Experts of a small language model.
Size: width 384, vocabulary 8192.
Training: a variant of Muon for the experts, 10078 steps.
Below are experts of layer 6 (counted from 0) of a mixture-of-experts language model. Rows are named router (the router's row for the expert), gate (a neuron's input weights, with its number), up (a neuron's input weights, with its number), down (a neuron's output weights, with its number) and show model dimensions 0-95. Each number is 500 + 50 x the weight over its row's rms, rounded and kept within 0 to 999. Numbers have three digits each.
Before each expert's rows: a language model's description of what the expert responds to. This comes from a sample of Wikipedia text that the model never trained on.

# expert 37
It responds to: Superlatives and ordinal modifiers. Adjectives and function words right after the, a or a possessive, e.g. only, first, largest, original, most, plus following of.
router:478529469525529508508542586547533466522467559409433473502506388451531487414602561442462595448507403571473455562479457455511560540461516486540469451531491521512549471453500486555485547550400436525485456470472584504500501434530501502482485405509563561600518566496507557518467529421446540461
gate0:529545431456493475530530474479560467559448518514546464532541537421517518487524500481496480524592426508464579477449435507586527546487457464456459509506443526491501441522546489442566521497515508528465501512535540483483533460480524440433443577509486582521461538549602449458435446592541497473
up0:502512474491526507522482438522428522524471484443574483493538483483540467488541473456472476455396558398618515587552460587487510503521482474547462475469566479544542497525529455563511584523547540509591508396545535472470435514429516452563547496524467460480562509530491515479499492571511502520
down0:536527526436541592473473553457444430520562501491488564598411538528648478609530437407486496510457489569532502503479501500403399451438490541592490581553463435607494511528526510443553458548512556511426511489458470476484535480537453569567468510462575526493458520463590367457474556470447547503

# expert 23
It responds to: Officeholder infobox fields. Field labels and list dashes in politician and career infoboxes, such as Personal details, Preceded by, Succeeded, appointed.
router:472551477428457463477473471549624553488440506513509527520518542453439518525484482511538450462480492508483491496552530482476446491486459596514510606452436496554544323490492532497456515387509435575553488545497526561569459416432431538514507514440522542473549503547495385573459501493492427527
gate0:582517429515521452590487501474582499367552588500546523550490597533500593454544440513540508477564534442484517465511437505568513485603515541507545521448563556533583502389571501563500478517504399543456416465507515524459484504491388515492468519446456465573508448537465453579465548482418520484
up0:455488546486380485509493452583517506723591520434453574408419530541487441560485478443478507443525495536495459543453429511499507501515430427529518559458552507481457464484502575434493497536514532464447557419506490527480484523529609521474442469377593583465533551480493505516513489441513474468
down0:574417440552494529471503480454523562619464529562409594562510487629433375496563525554540566471487488435560460526472421606501448467443517525522506378432558461389499546510505521531562559495462615565520440448442495466417603506457610459494465499491456448539551519454445450614556607447484439514

# expert 6
It responds to: Surname-initial pieces. First capitalized word piece of surnames or foreign names after a given name, such as Gar(rett), Bar(i), Mc, Sch, Le(yen).
router:407519487532396546491481535474400521511483515432472639449536435528502477571527495399449478473469539554509551470463524400431427556536569514441414457541451536492478528466419525462494512441582474493479488484573561509491464495489511563480506450418463519490430571507421491481542520456456511485
gate0:600351524515515557538529572532435511508446527439433558413488505350626476520556521474508588498480398576515568515511520465519531502445459555581520590549575483472509513514508467452446578408506497525476502547475474457586509455468417481445474470533406489495519446534465497514502461513541439483
up0:557496546563436422469467500512512489509491553512483493575490468467510496568551481455446529477490474505551433577557376510473534357494561402480496585483504528590398512570446550527585528539450508472517489572464420492482471523470553527589516473648504483474485502527507446546454519513477583565
down0:539398564649439516450426532499628597521570440535583522498510481450466448522443537549502495510438536491435485505545551637479519371451602564462509421502411615524467473426455465389548461542493525538523506542586504426503415548443545497516489490417565552444492504452510451450575616544524485493

# expert 34
It responds to: Subject pronouns and verbs. Sentence-opening subject pronouns and the following main or auxiliary verb, especially He or It after a biography's first sentence, is, has.
router:518481489477488555526549491518462558562473406506432510553555554357485563460512511498503485575512532433507562550471520583604578571452442500547399468493444467490521553584467544569444443474470517490585537534560539513577452457368550540481455535494483548459575398548502541517426529519571431467
gate0:430536491561502450430541506538449513627517443446497585567471470452454516435545527443475528569554456391530570527430519626536466484416467473552468492399469439460551610534371495543588481494440527495509503525493539482514410486436539563607473509503536525419498534387520442599555620547451519526
up0:483510472573490490597507444462510511494493483526514400452499480456457448511376548506520522452492488573508443470455495434506526554589550552411534461582537551493414435417540448530496488521517485618477540495398553476490626477541466489455494518453436448536527518629466486448473448446537472395
down0:496616629521525508516485543440449469559596458581453459373532469498504513667418473592466463576457557533459415463502566531427479479585497541484543461599551505509456507504588498533530498622483532470525533537526608684493519514499457504559466447495475520552491468496486494493500430581507489435

# expert 41
It responds to: Infobox field labels. Infobox and fact-list labels following a dash, such as Location, Coordinates, Genre, Label, Country.
router:409373466501525547482413460535487439592513490450523508512583534425487556461514478520530482400463539499504485521581546565417584435375471496464535425494402539523564477507503569560550415424434487545517446590585470502568483474494418498518517532452539423510507527481518540526467594541421478453
gate1:474436515511529527535514454476461503441453473537473626459568644472464493460579499641523487553519549475522533510412539432537504499480436538536510476446519445451465462507595530449498454473455481530560582420519440527465532558472522442499359457510522465534501551402537435572455465523468575398
up1:447445495579528547530541391469452500413515519520500588430610589463513455516629527587500506572504578555511536477466513457457512536467474454543524422459483545461470515434578546454550417518488481504517530397510477566428513538547508514509366461411466471512518518390462461644534565511463538521
down1:481417438480559572525447547579522570567519463475497501510535535450530461474535460542507525528541502451577437446522498573505512661560494472561495541410492477358465474588573565498492515423483404518510495449495558456558462503516517584496456453521478538420437594514536486477520540477525451450

# expert 8
It responds to: Verbs and auxiliaries. Auxiliary and main verbs after a subject in narrative prose, such as was, has been, would be, became, test(ed).
router:473472518538455552570551481547424524544446507436495465469440521488596484436451491569506532579409417468552604445451482455469524502499441461542409519508523460500445516594464545595520512535563479482534454579551596521565442444429586438531474510486507587489493422537479585507547476504487518556
gate0:411536453554552511545489562578539520492555546489414552412480612627462515474517492457556572549514464515613512608469551527475502471568429577451493410402461452475573559557425433516478534501527623466439470595504502492509564490440510504484412535538517496499464508439594539534550500525430541505
up0:500487507543615570504507519607546481503566531436349522464501571443542535448472485470500575474514484567502489541518552466515528484571486576559449496439401491448518556535440461464486552515516532515400449600581542469473622452420483489477465517527472476499417484477461413483475510423427540466
down0:422520506456500460385514506511455533516460445447562453529455509570509430570504541480528574506447556431583451560568416425491520461511555607466491610580529508546485480508477509450578586372493482522473463574437508484404548549537438487569532479536501415476504396508415528499531444484427565482

# expert 22
It responds to: Name initials and fragments. Periods after initials and word pieces inside personal names in citations, lists and rosters, such as J. R. R., Linnaeus, von.
router:558588517435544395435448506428518490552559463464491472547496585568539538584652531496485486531488458462404509497492475471502482522380480517467520445466527531415516472432433441537578506526600509444453494451451485472474438482380472541503589548485487471497499561564529489497498503517509427471
gate1:517450586586487539460428497516477506425478528580504601477468508519530619488497572543455506540515456472410517510451422507549501460524521431444488487504532497400527432566420526489578436535581532505476457439579502502490526494439486458547551498474625525506545433551481576422499506555460428513
up1:477484496667502538477472484552434484427535524473515495426570499594490612510467528513491480575534547403456483489485509512492483576514479521415522495544514526428596493532428483527541468537550514548548514412557527478529472504559508529530558602456617536486552477487513527468557468474442431589
down1:398473466481600404454429512503532489490547516508469502541446545520460528431526561477507458489485384451475411488530506558489547513477534437523568513538534510520542512543443382473547633514457517463459544563615468484492508447528464470489527469523506562496516457557570393460416498538420543440

# expert 53
It responds to: Table structure tokens. Line breaks after table header rows, cells and dash placeholders in wiki tables, plus headers like Result, Title.
router:510436450545531466411422449440560514545453585526483524423522495570522508443545457544433416516559462441522572426564494496482442530427518455474486432427512506539439573573415566529418416438407458462543416490422532565463607530556496551463410496529525562514530420479423517502480424475439441488
gate0:511426508422431471423471571537423438537411539474524447472561498521442489532427384472472522556421532499422563456462542579426609464432507456565528483561498515462511517493493560496518453568468560546558520556500488527421536438488516472526524508479395521533490471538524546441485531556596524529
up0:484503526626585566625543524534509595453575457472459586583468510486555487480502560528455501576591469581569506522441499464554428453499437549493480491430526541506551529433510437484475493549520538530505344533476531494493486522506466521551485438602561546457416506474461446522513463467457636564
down0:675500423575492526502531569454582540487516524538463512465499533397423463619458547570455517483481518552429456592540553468525405507518400457513492569501539631534364510554506447437442533521539497480509491510586488475511405493461552502476475505477458492543522512533522520512502481490537434483

# expert 36
It responds to: Adjective suffixes and adjectives. Adjectives and adjective-forming suffixes such as -al, -ical, -ological, including political, social, visual, and medal words like silver, bronze.
router:451563531502450536541512533560489506477540582493608490565478441500413548510549539533505479480488501515558464511472419519513463535520484459573435476442579508482523465515560502438449555545505492485410505492485440547484417369591478569535474553510431433563506550445445459462572519479489491539
gate0:466489598524512576498541486518555477483462428463564477508445509534493493476551558558428498580538499421524448477507524427553454609482372485526484617422533484556500494508509581497581519500529446542469442519550510548446541504462496457481486466454500465535573488478505407503465503582486466544
up0:493536491502493592520512520534541539476462529516478483487498546463480483510516523475483527525447360486473401540469496458503531467488516425479506432533400563544527500484616431401470494487504523607552444493458486464514539429457469553434500452440428360524540546463416457447470569501437476564
down0:510446522562420517460482521486481544472586486497528446553614513506494485475509622467503404478517446547438449425451491521511559457444536462558451503464535529523484409551529610552517547542466496521491452513597457544460574473593504532541509409544416463445596514570560490470435541430530565651

# expert 31
It responds to: Inner syllables of names. Middle syllable fragments inside proper names and long words, e.g. Bal-it-ar, Am-az-on, Col-on-nade, prota-gon-ist.
router:535528484442561482407447496495521478525444546552554460564480457540466537516514573533492539552486530412519470544532580418503550516421471537582573494523474492539565446446451552454489611409469467459508548466531613412545427546514453416580657507540567504496539548468479536497572422568519471498
gate1:471435488503511603436462442492545516512403481576557545449510515499505512435495495485540501491535437532486467612494539516610464493526515536572505617551482427556423594522456552504430551546481428529541558528442580553493466491455492417514609472444514575379530460414539498476532396476486493568
up1:515495486505523543552457479524571523476458452565541437464590535512468504447544538475576528501513471559498447616478574501559490521530475504537497572600436451470498516516479607481601559538500452566516599538444551540552488502479506436567650523504480585456524448372521526488573481436522498594
down1:545476450557604525459447607435443504526397482561577586525573499503500478451419496517476484477526452558495507498551513424585486424576545436523532534450460527429533506493506507543509434515544491494456507539401602513575470488438471484527490470577636542496440467444536476438572533514453532575

# expert 14
It responds to: Leading year digits. First digit of a year or number after a space, dash or month, such as 1 in 1785, 2 in 2009.
router:562478504417500546548561535529506458579489466495387518550552585473436536548460539542539409418522490539404460468472499488510568484513452489470498473507520496477497502490497604528487470502476470542367585444464442574472516466465614502534528560576452507545427550426525512523559489458565525507
gate0:409576477464539515472476549471494473539522527471423547520468541493497468558508484656446571520492527546415538546544495491497543453494446526458611486489613468472537520526521528569473493513485508543535520522442482439470512554516443538394372520501467463470508464491567439445455533513524518417
up0:580527405527553464433499492526539489522400451476382439525531490416515476491521494559468497511444516496462549515408551422443487477536495433438492409480457479463499519668467495594414552459464542484539523532472489561513538569522522618442452430516460584558553453538552436522529471590477489454
down0:400544477316625436512546458452499414497494435532500442528548421562584534484522488503447422423503459507483518460527491516537553470544492412542458550498582466520554495553547498516554478481557501456553453460503551512519464507554532586492504463478488470453518520515555504466462438612479466533

# expert 35
It responds to: Place-name openers. Capitalized first words of multiword proper names, often after the, such as Great Lakes, North, World, Mount, West.
router:508535490510486484459534526519524520507512469488574491498504613547453484555460574438542494489607519554535486556452618451532461516468472559605452521469488495431500545419444481505424472442482590593547466412478509536508502542518425494504465399445499499494444539524486554480428546447460435448
gate0:511451570504513523468538603495517469485428462486449605375569585518429508491494546423558492498524454537556437524466597454492533558500470464541481513492515539508496533510404402370588549487525434519457457483535434528444481494489465479459418520392514540484574416471576505539554464456464609574
up0:486454494453541464522476448478496498605507561500535563552496423480660487490532535374395508503569558454506540467513454491510437513480489509486468524437503445538603492512479528532472465504443537464519345487461528532545470505427466471546408513559474506420514543512485500500432486450549454462
down0:494434565472569479498436537513510456448571534557509441497538541461514473512568444478467476429555511537469538457611520515485563495491502509549501514520527618520483489594432474525500439549601445449383443516414594500490506468572477529463558591429476629532483493497410484509478545470502467408

# expert 47
It responds to: Sentence and section ends. Sentence-final periods, line breaks and == section heading markers that close a sentence or heading.
router:523497506502404509503557415414475580460483653436468494491420626481454434451367443547528507503532517495454508499553547548476522494485502512535572521430613558422520500477432502434581486482473494451523650512428511424566580557569515482476550518470582551478528469536473510484540440508455496520
gate0:475574530416371604410457484473437517522503469463542551524443458514439513499560455402512496471541530539475558544469465437568433536457530479501534517497476510477474465457569411500533533484380569534544532577518456528442562534390520530503594508503468502498477521514447573468490538481500547482
up0:454517516451452600426472632456482500535470434523575552505403436551487437533563428385461467506524504505411615505499450469496462557501527424461533498515499540451485479453586469439466551509402610519501512511541578496471541516437527546543465549480503501451459506446497595513476521491499527526
down0:527448508672437553431512452497453559458502553506513453425441576474434443422381501471512555543408577447426611521418544526552536469490442499464544452487607562466528483442513388506500450499507595457564459617508473530488485589510570550448461549496510469495507426586441513542543413560518429457

# expert 20
It responds to: Taxonomy and stat cells. Taxon names after Genus:, Order:, Species: in biology infoboxes, plus "described by" and zero cells in stat tables.
router:486532471537447534511553556464491494488420482520539555477505504475559421479533562509462518442573553494450464516456431435478567451458423454536468434487488533490607576434428464528523436500515478418428481595533539474512511451392444489468463521537523507505496575460525459581540535461481481569
gate1:500507531556602530498556510530495451387504488494578516487558436413440502453481527382442521447488481501502458468517523465503454381574455532432504449408552490515482512420479542490449447477592559481501486476469512325439495608482534472553471418527596431607412449643529388478521494425430456598
up1:438497536511530564497535589400536457481584465496451558547487543518544438455530492408489474585542604532462476465524485471511493493497484488480517426617550580491568421520536479444442493473552517424516511496542547575524457476586391556494537507458444593615558477537439567556555454477478481448
down1:471536508567470550482439528426478540492546510499462555543592544499465468465432513530527531456425500638507507586547478422519507544476534449586449511519521489516461519493448444494576497512522568491419552595516500495430460459460503535486386499565373650455448519568483503553499429587511484538

# expert 30
It responds to: Digits in tables. Digits and cell-separating pipes inside numeric tables, statistics and coordinates, such as 33°44′, 49.79%, vote counts, goal tallies.
router:543489493501497489546544572465548505472488475610504468483538485438552389459437508414405521604468480470503441522511408544583536451561461518431538474485481555491533493516508401455551514472571491472405456539460501500544501525490523513471464499374515519417467569440490437439390432528495505485
gate0:466544474520512526474397576508512472499529525499469597481611429489428403479562486490483564498564449473524390514458507499448518496532481506511567545448606534492512554423495440493448489465508444545534499518483474429510430420500444489563472510425552496479524473495572470469489537478515429428
up0:592596392502479573481408567455538514468561468436527550536593452443475453466530477546530535539606396529506461517529496439462497487537535540484506480465409572533540457496494417447450558444470540528492524567521501433515514487422380555562448419496491541521485529500442525464479551476452526434
down0:642567457496449474588486495441519624529529609489513526447449444443507564473521472457479518509556542489436448465488494560506527424517483518545472512423444516355464540464512512437482495539482454537448488491431570553502566454384503466536470442474462567506434543510431506409506576461496519417

# expert 48
It responds to: Initial capital letters. Single capital letters opening a word, acronym or code, often at line start or after a parenthesis, such as D(efunct), U.S., WASP.
router:557544486477497484533476564459454539470544505439535524581534449571427451498406477375449430532441479510390461475497414481526560538512497525490514444474514505481486518513563458537584568407536589393502512483461540529454393553522445513504569481485449534408501419520411484477548539486471449454
gate0:461495499427566522516488464462484539489542589515510578401501448400464388433420436575489543446521439528508502462526493593472555468449459439440452518418526508471512577510520461492535528487454470426441352558416522427478458397452502487525563503470505488516527491603503489489490504459499463458
up0:544531449438428445513518556631586429545483366531604426566521563521597552489518532457558435528547467501503469554486536456571444428467468519451587401470385423504548475458495482532458546517546479603503530552533455478607460623447498424515477463521541607512437551473552505536519500467459452568
down0:556537619460395536507517399463550529507372445514472490510567541491429532553504489430428481480464468517465461519478474532419488436479444429526413529502478443490481544434559554510482527471533529511493496451559525625428458525442504470507556530506478414524553542454445533506447529510514501486

# expert 1
It responds to: Word-initial capital letters. Single initial letters starting a word or name, often capitals after a space, quote or bracket, e.g. R. Rahman, P-harmaceutical, W-orcester.
router:490503474556450424552495456437410455522484490523477524478529431496481478517424366438470486540511524535555472513574487515478475473470477458443452439558519488444449492532474361543469515564498435477455520620519451600465505431427440608499487450475426536513400519550452448469502516525433522431
gate0:543467543445481502460482513479511549565469517529496547605573528468488508480575490480526559428549511472467448500529498427477591507455501425459493490502577498440497432534389490546416476543475524517454492485523532460525479502410550631572586457469511522514518530588497503486514496508508486539
up0:589425534437602486434566539527473525558488580560492396569486485468468536526560491525543485501536467505468506510522476510524518558542447564587463424518610454478461480459343494500413466626456557554504492417479513475581531492450474470563520485491555528482492443610571512475519478599443491418
down0:532510521533477479561399530549379513613462447537518539527533648480534498384544544514467497476481543504529528482591488525546558560530615480492505412532564538448518511460518562508487414501448433492425439504537520466486542604424530522513533526518527515608471484588521469475567565535515498461

# expert 9
It responds to: Prepositions and table separators. Prepositions, articles and pipe separators linking titles to roles or credits in filmographies and discographies, such as as, by, to, featuring.
router:561514524546465516511450439551498488440483507570570456519429509582615566498524485534508458515543451483499582460581514434493406618459563440504542466424495586532548390552536484520492481585451381519554430510593465532454514631460514458514500561529528467486492505580583543496434492579565475421
gate0:549593466508472562513469537490497563574506536495496495490486559416495517541449545545421559470501515475496571484592438510498554483505523441561449498565454557480521469543519490512538513491490531509548504540580594521546524522476484487438500498483482533515537463541517418439415512491453495518
up0:489589510446427571492420565396484567490484512516497544497429514544554503494528511572474470499498498393457547532530497462519521489520525436495502549592444582513495485564580449466588541494458588420532442544534509474521456484441502438508497394517532564501515468486497501501474554523471515491
down0:473458489517542480566542543416533521569505501531471496474509470576556455477581512395604493418529396614466534517496440521459508519437578419594488489457504525456625467533480507511542494531521571499518480647464519447436546479577481527475470469495547488452477499522523504600458548515419525444

# expert 62
It responds to: Later number digits. Digits in the middle or end of years, dates and decimals, such as 1 in 2013, 5 in 30.5, 3 in 12-31.
router:457524472484529561503513459501540529562491488563520490380530520385448481418436577420505525573489424519611539437526495533428457515539525532458446592521415528439538536603483383462451512523452491451557443519427476560570503541464588477508488493471432565414579517516446482627498524480441538561
gate0:402477535479551573473523571491463367459611497413496426537553536516495528417530424574500537502484447505529454458462537478504544509509480420506511557545471540529500447567515551569555562543475536505511578494424517458532545540537494523500469472463509470503512362460530464424519407485467528545
up0:483479572515541483474557468405529474507556538478498496459513470491468463476497458529510535425405439498548460505531520514555495413497497363628472525431499589558399470498488521544519453475516486419471526523403524468494543487515515452538408481427462479525485449433484412390587480478517466482
down0:646647380481505475534482520434556360575480531518553420470504539507514446439494543565432566513499523465542398437540507531498554370519581429421503613457438486486557506511447521530508521483534479376496505568524510475527498561367512548524393468523415513461483483464556461459526442553472547473

# expert 55
It responds to: Place and name endings. Final syllables ending place and personal names, often vowel endings, e.g. Córdo-ba, Alep-po, Guy-ana, -ville, -shire, -ford.
router:555503543460513539510451529490579490415524481462539492469585565493533524553501482542539469525467583531611464601487465531447524520450567510512461493563495475475436379536557512468564571486499544491556527391443425468503472448503502515525571488510572489576457466400473507523532579467525556557
gate1:578563440561542534524505488530530571488489489448422354394451481531522404519499473553615519543445486522509466499479518531482497426558545532422585549497510440563547520544529539497591453421535498555461512567514488465545537392504649553428546588446510519470582507468509483561488442507549488516
up1:603397423467516453425459464523525500459507582497476473401479481549536398419408449490555567392465421418462524528502497514568539424495491480410477437411554578507460543566465416569438480469516521389503482514467538495460377468501528599518669472601501623466510580530483496530542455463528515554
down1:500498597568417569594615555568552568524578541511572397484550606506558500508526512421490451477449500456456487572404506517537526458522471535573520420502530513469488526451468458493429509516410585396515530480461520516537327545493486473531546499579530522605453499485427459540583534588528543556

# expert 18
It responds to: Table spacing and units. Spaces, pipes, slashes and unit symbols between numbers in tables, measurements and coordinates, such as ft 3 in, km², lb, °.
router:498442503496574546474535520428534519462523496582565539439605545565522519509542486434490535417513514582469433405449462504507454525392539439575441556527492555571551579525594438430478452447504467559493447449491562545514466467489395520588507500489487519530569412588446473557437539505496506483
gate0:595541457555504503528619453557532524570498422553480524520497459552538487479478520532430519483472487578443535487399543484527620482577507500527400446598461570527517532620573555473560458521443481552543490431582567604381564475438536478506509452442514565515466471561503431500430599602450573490
up0:529550494538517467418488437419521463477428482474531491500384445489475480501492563464435531521427488365584392507584566505519584495452532377540438565600431497517485614524465502455515536526508501460515447493456522527498459541457506431557399541557445497448480464560494445577472560506420521513
down0:381473716542445581552476417477515517494469540572560649501479508505505445489545432533542643453451555493518417538516472523506532630471516477489472534556394506578513578518483481517465538514542429487516588620417422443581522540592464471534473521531456489565494493545576468539500522524469478538

# expert 59
It responds to: Object pronouns, names. Object pronouns after verbs, like him, them, it, plus country, city and person names in lists and tables.
router:460508542497484490543584547593446508542418414469514484419452569569465496522452560465540560457499471598555518479575484515500487479522555423583516467483521421539554530523584539464499510617576509529519519551482446447492497565446497486617548541576515441433489520576540432442525460466505538517
gate0:437423550446516470528546445474484518509487457481496648469422547428451486533469544513469520493638435440530510446481495516477446545471556453523497495484600512595521529515502482503501464585529516604458536488444471391570553492528581416555459529504622458406576529526532507451705523461456353543
up0:428448484482561470573478519479497523573515451414463507467463558435401432518480536509512509467548526438553472467472487470488539493469528502540471543476577499579540526542495506468481476566589525544426497500420505486480572502604557514531502528412593446418563420551536486453626533420544427566
down0:544558707526416631636611484596562408517409454452482503474436639480441540449492500496512477529420478481554506556522474471462498493483586511459401480551472453484534456474546533472540483519507569466462517513573499524451501437544533643438522490535547504535329494530456520432421481477504482440

# expert 63
It responds to: Common descriptive adjectives. Common adjectives and quantity words after the, a or with, such as new, former, large, same, other.
router:466573476493510468557498547501435454460512564432476463534550385579475576407525427536440485440479417562508465449491431544514438463480530489576508485542479552554459521425442505480453633528461484568497462490533494526554545398584535478448577465494398535554549534482450435481489573527438564406
gate0:494621524464575569488488605509530485454543557493475570508613442514440532541474525491473495550575628537527519505511471530558506457463528439507479391488555473464468428412511340543487576405431598524496543394471580534457471459564391522472462426518506494421516460414434494467470538514461538479
up0:473598452494573485519517566503449501535531475498474548480559413543451507541491500543501513615551611505501512535518488384481507476499521517517512410378411467462435517414427398567506531466459519585524523462508543441545524590528447501479438463513487539471432476459485512463491537541453434515
down0:560584535424382379497449533539537489495422469473428463565475471480443525442464506529522593573479536479506559509541547501541385474456492449502557346480431481467520461490481489485475413460434470457528511462389463420518495543545499513466431449528512482413514492399544487525543477469465525550

# expert 13
It responds to: Mid-word consonant pieces. Consonant fragments inside words before suffixes like -ical, -ation, e.g. ly-r-ical, tra-g-ically, proli-f-ic, also in foreign names and texts.
router:463447470488547489456442428363509456503442597568497486577506371522466542507575494437448526539566485447479518507522503459441515547523522552475488470481439552500534539443516465474510475470590573440389534502411512545419605505517450577560524487480542508445506430546527523507555471447464493494
gate0:522492495494419587560472524535475448467556556566526488496535402524496491529520579478502531469512464475510506449537483458479529469499506552535452494535504505547393395466537525500595538541539421513474529559551557479516567543556465489447511523519436513566567516511502515540515498492527391458
up0:514502480437520535599433488567487474433454555454567438508462469555490538486576582492499509503448540545543468498487512458509570526473489468482486439576482517415508459546468571572582493477507470422493398500548544471484508524508513462555529494559540556555518488492458547510436518452572474469
down0:409505412403515439388506529559540502576516465551437332385507533503504464530574481516496517539438488538515510537439501545544515514482495568499433481458542571503488465542536458524387516555452572479471530447465512495463507504600598424552500600487538633535545589449465598494494520519465515419

# expert 32
It responds to: Table pipes and separators. Pipe characters beginning or separating Markdown table rows and cells, plus colons, semicolons and == heading markers.
router:494495513546474376576488429572591489379517490478489479522398465489569569456466472495461458531568578395570548578499412538524487559513510453520535467449537557490502481428474493503607433513460498524430584485562500461523490568479478517430503472456572511504446469407489591525528505530467638449
gate0:520446581468517521540495369507609472547477508511471603456540589489471449513506417487496515543519571524556521466435475467477416487391521451490396538512529534524450506571517380480477519379481486436537534523468522502441474486457507499469558464442482522621457453556375501441442521508513562502
up0:472471542539549501473590536440396545435647526568519535536489409553464534549530558491505509467451512493450424477528516449512623505564549474486514524505413543505612507476488526477505551556553519504338497460471518488504455469603508480552493516519566524426472454500518470562442585486431524535
down0:483557540516472536453526499499524450363484438488525504458384538593422446520459471509459611471508471562457391515587569389566562482624490466521571487479484534499487532427433543488503520550484408469512538430383503505474517508556510546417442511458525525541432497497428533514440491551502552495

# expert 15
It responds to: Passive participles and prepositions. Past participles after was/is/were and the prepositions following them in prose, such as influenced, operated by, described as.
router:463498527493469552487514394482489490494446535430511481456460470499571453467522505528573409572472456449543533422473491474494443502579499499546541582574474429536534548516492607558427548573543421539524461523459453449530493491419553420499503532444533469476593454478483521481491617485573558471
gate0:433463376623439444492479512502489489552472416477535469595467496526503468456508509477590491494541487470449478460543510482510533543489449493393472477360465565643422516514493556374471487512490494525532448597418479442550464443508537489497450489494595479519442394574491464459503536539520412430
up0:540471584458516551517549493546478492480500618474439496478509499566555504507478539506454502549557451442480536481501540557528431514535545434541497476535581525441530473525459465437565471481461549444523606482549489577517512540559484540417468467495449519465536548514480575401510472550503598551
down0:492413647475438514495571590471457464523538521511495493461607466536508513546459549426504468485500506535559579454532548497641499512474521454479613562535434541467501437468560411367525507520436530609524478493492469515488497481539545525478520559474495373451532559524466486589525433532483505521

# expert 51
It responds to: Name suffixes and apostrophes. Apostrophes before possessive s and inner or final pieces of foreign surnames and place names, such as -ović, -sky, -ov, -berg.
router:464583506492468534446479557406554510556581526622495471490474545530493547550487537488485501420513476417457541627573432522462636525503573547547527458503441544448510422539532451402534431481514563450410521538449515514406463528489519509557565579497425465538564481456462462536515459511599464522
gate0:441534458437485510557515564524481576438487504506521421544501480496576465494583537467511606478484503447449533448477450412483489530443439546518485432485457495475506520489442530531458563443524558460471574506500499398608435543475457507531517520518445503548504538497492601543626432448488474475
up0:460416488582463523439501432414497451497526457563432611486533516591431550531474413512639443575433508519504395537542469497587532537552572460488469593495493459516482510436605467504501481511469390548501420424523471565430539469567530513539493521522543518493525507551522459476418521519505526625
down0:499502559502571576547603404533517529548430530527460508541574514527470494462576456519528574442454520544428484504516482535436594518513469476551494530519553502541427444523544519499555498520480483475612554516548589541498523423537567440505420429445503415502471397525540465528509539478518437523

# expert 61
It responds to: Verb and abstract noun stems. Common verb or abstract noun stems and their endings in narrative text, e.g. support, control, love, fire, pa-in, gamb-ling.
router:525559550477527451550454475565499494456484635482541489489493583526488462646553526549590544547467486395484466469479548459439497508528475575471396556506506390546513554487423537442485453539608500471499455502502575453551511528594528551506533462528481446430490519426490497468519485468438531545
gate0:431471509485493417468529474493482531595513496488486472435497438499547468448489458607538481507490368502424479484471484505484532546600433391548459547513595471480471505468516394490430513554492523561534449478481474532481543473516509558488530565490460383452544501460526506452474513568506485473
up0:541481558502475420448498454526516504458541468623545483550546422520508531402512527586489481563449475478451518391519498443517447574480518426471519540512577504496503493458560460573441563601470447603556534508521476517470581488598524451490522515504462485424559533479457519489400521522499458469
down0:512552536582514533601641535559502418440426596560497436455574388481399520484488507551476474535488450528426529514446463423437519507486542446460464433538579592495538548395479494500469671558390470542504415498594513575514473400468561517422594470499444463458474532505436532547502535484507594515

# expert 33
It responds to: Digits in tables. Single digits starting numbers in sports tables, standings and score cells, such as 46, 3, 22, 7–2.
router:523410517464525458536469528444507443542479506545420582481497576506589576482517438426507394441536423484474513533476455528478421538509497500491506508515528479459512429480404484552560503436514478450454474434524466548435566496500597488442487496519533506563452444497518566493548517517521527435
gate0:502577459545462455527497485560536490487465517541532487551454405532440429367528508565552431456402451445530479506518550494510522415530459505490456505441523498510496499420504520438517427570444503485505456542568578472449464488564477517589548533511591528596466419488514473532548525542492487471
up0:466445565463481485519513489527509478575423474516544463494483507622505573506461429467489544486528459491497492520478564580554511528465530438595512470368512487516607517563480526413511612517489437413540371475514536473488494454465474566510409395433453545522588570490454573489545481459600433492
down0:565341397494407577509541546557513506466560529495547511476520422425497536453427487422429495608475589478475432515457644458507585477545363614608493487486543522534481527487562524462502524532565482495483450579502511551436518458549559451449494479557368455576473530566431454456468473527554525430

# expert 43
It responds to: Table and infobox fields. Field labels, headings and table markup in infoboxes, stat tables and section headers, e.g. Preceded by, Date, Notes, Rushing yards.
router:513486446494523467443505418491521513500440563429545516505467479412540452514469503553427461445466520407495451454469570435534536470415469491567462529462421476549363481494451536523570415455486607503437546630491513449517489474486486516468412471483560477554533521472389482511507547509389527550
gate1:574496474490588499479536483478340507522480551539485499559501436523446468517487474549460464466548533488478545474440460517445421514513614443465397466553505491612524457484488521495588523451583613519423485523563495484577483479446459476479501472445478460524566444487429475499453551504340453485
up1:555415510433601479524523512458467500474474619512381437579489441527581483475494487531470508454444573554561556445518446463409519467514555528528490451472520555592491481435508460467599577498556472517406583468499451525473581529467498522504450491524510378494512524496467477510445593508358448570
down1:537559532551553483507544452529551551483436465561474554458497515447479501465482451476533565554504467508588413494519548504449510509453391482467513560588454489513424540533512487503471495480541465483547562418515512485539392542478417456562484518500504524452486465522538470607483540404466556524

# expert 40
It responds to: Prepositions after verbs. Prepositions and particles right after a verb or noun, especially spatial ones such as around, into, across, between, about, off.
router:531418540526581569511486488558446490559527531520442452520483449482555528537525441544554525491447507531410543454504504429435525433564635383488525498476612505504509579495491538402526515548443483563605446464508398389473586528456631534475406505569452468488579560496554591575483572531505559450
gate0:522516536472531500375484449498548489469518503561522421556415527499590498572466492444415501502555515578552514547432445515567497571584489475527548468482478440532480420521485421402483498496575502568555505513531436488495379476392457514562522405488555478493448461499527525472496522441540466461
up0:485492501519503574542481500487518487523559497470507533466467472512533493477515568501555506485506521477480387443583547427585481475417479601508466585552570565502526578519385530534449446525517500478392473408579526431594536579579549445588468464570533511583445513439464524436542453487540513481
down0:500557479477439547567504432488365528518416506441493517479484508539531528559421494446564487546484484406465485492510564492486533600437496549521541582500503529482483502519503561499574525434523507495443483453447494444439475503444493464536530385526460474552527500549612490507574420472435534543

# expert 42
It responds to: National and institutional names. Nationality and institution words in proper names, such as American, British, National, University, United States, and abbreviations like NFL, U.S.
router:482524510517505446502579541535487522510597461440583489475419538438395476548467539385498449522510453542466496493477482552452519529538543614487519556534483440465454436507530525448403475508469535563493591446456477466434488431452391504515485540430526572499442493481578399475462586434465518513
gate0:438511525490482569563453520570383478407524522580511541441496512493506580554516506483489533460413538529509563465500505524402482545552479493537431502497463492545508460473483452528534503443488488552426559513544461422615609465571473440456557536475507390464519466429523446551519567480396509485
up0:612548432525533493405511455538552504532480552479536518512506536552509413490488459433476536442540475433444554521490468511484435458506450497479522502446540464443515553488418547426563536516562485473563385625492554472532503527468436534482466532599487583472483549560563500444520432479436502496
down0:526554492597453531501583487543471547538471496475484438487567518464518569487531450529474580465561501587517410449515633548438513462555550526489481503541428531453491494525505488503482416490544490429384548489408503516472519589461474570588487435515480481581347518532622486454510531466476441581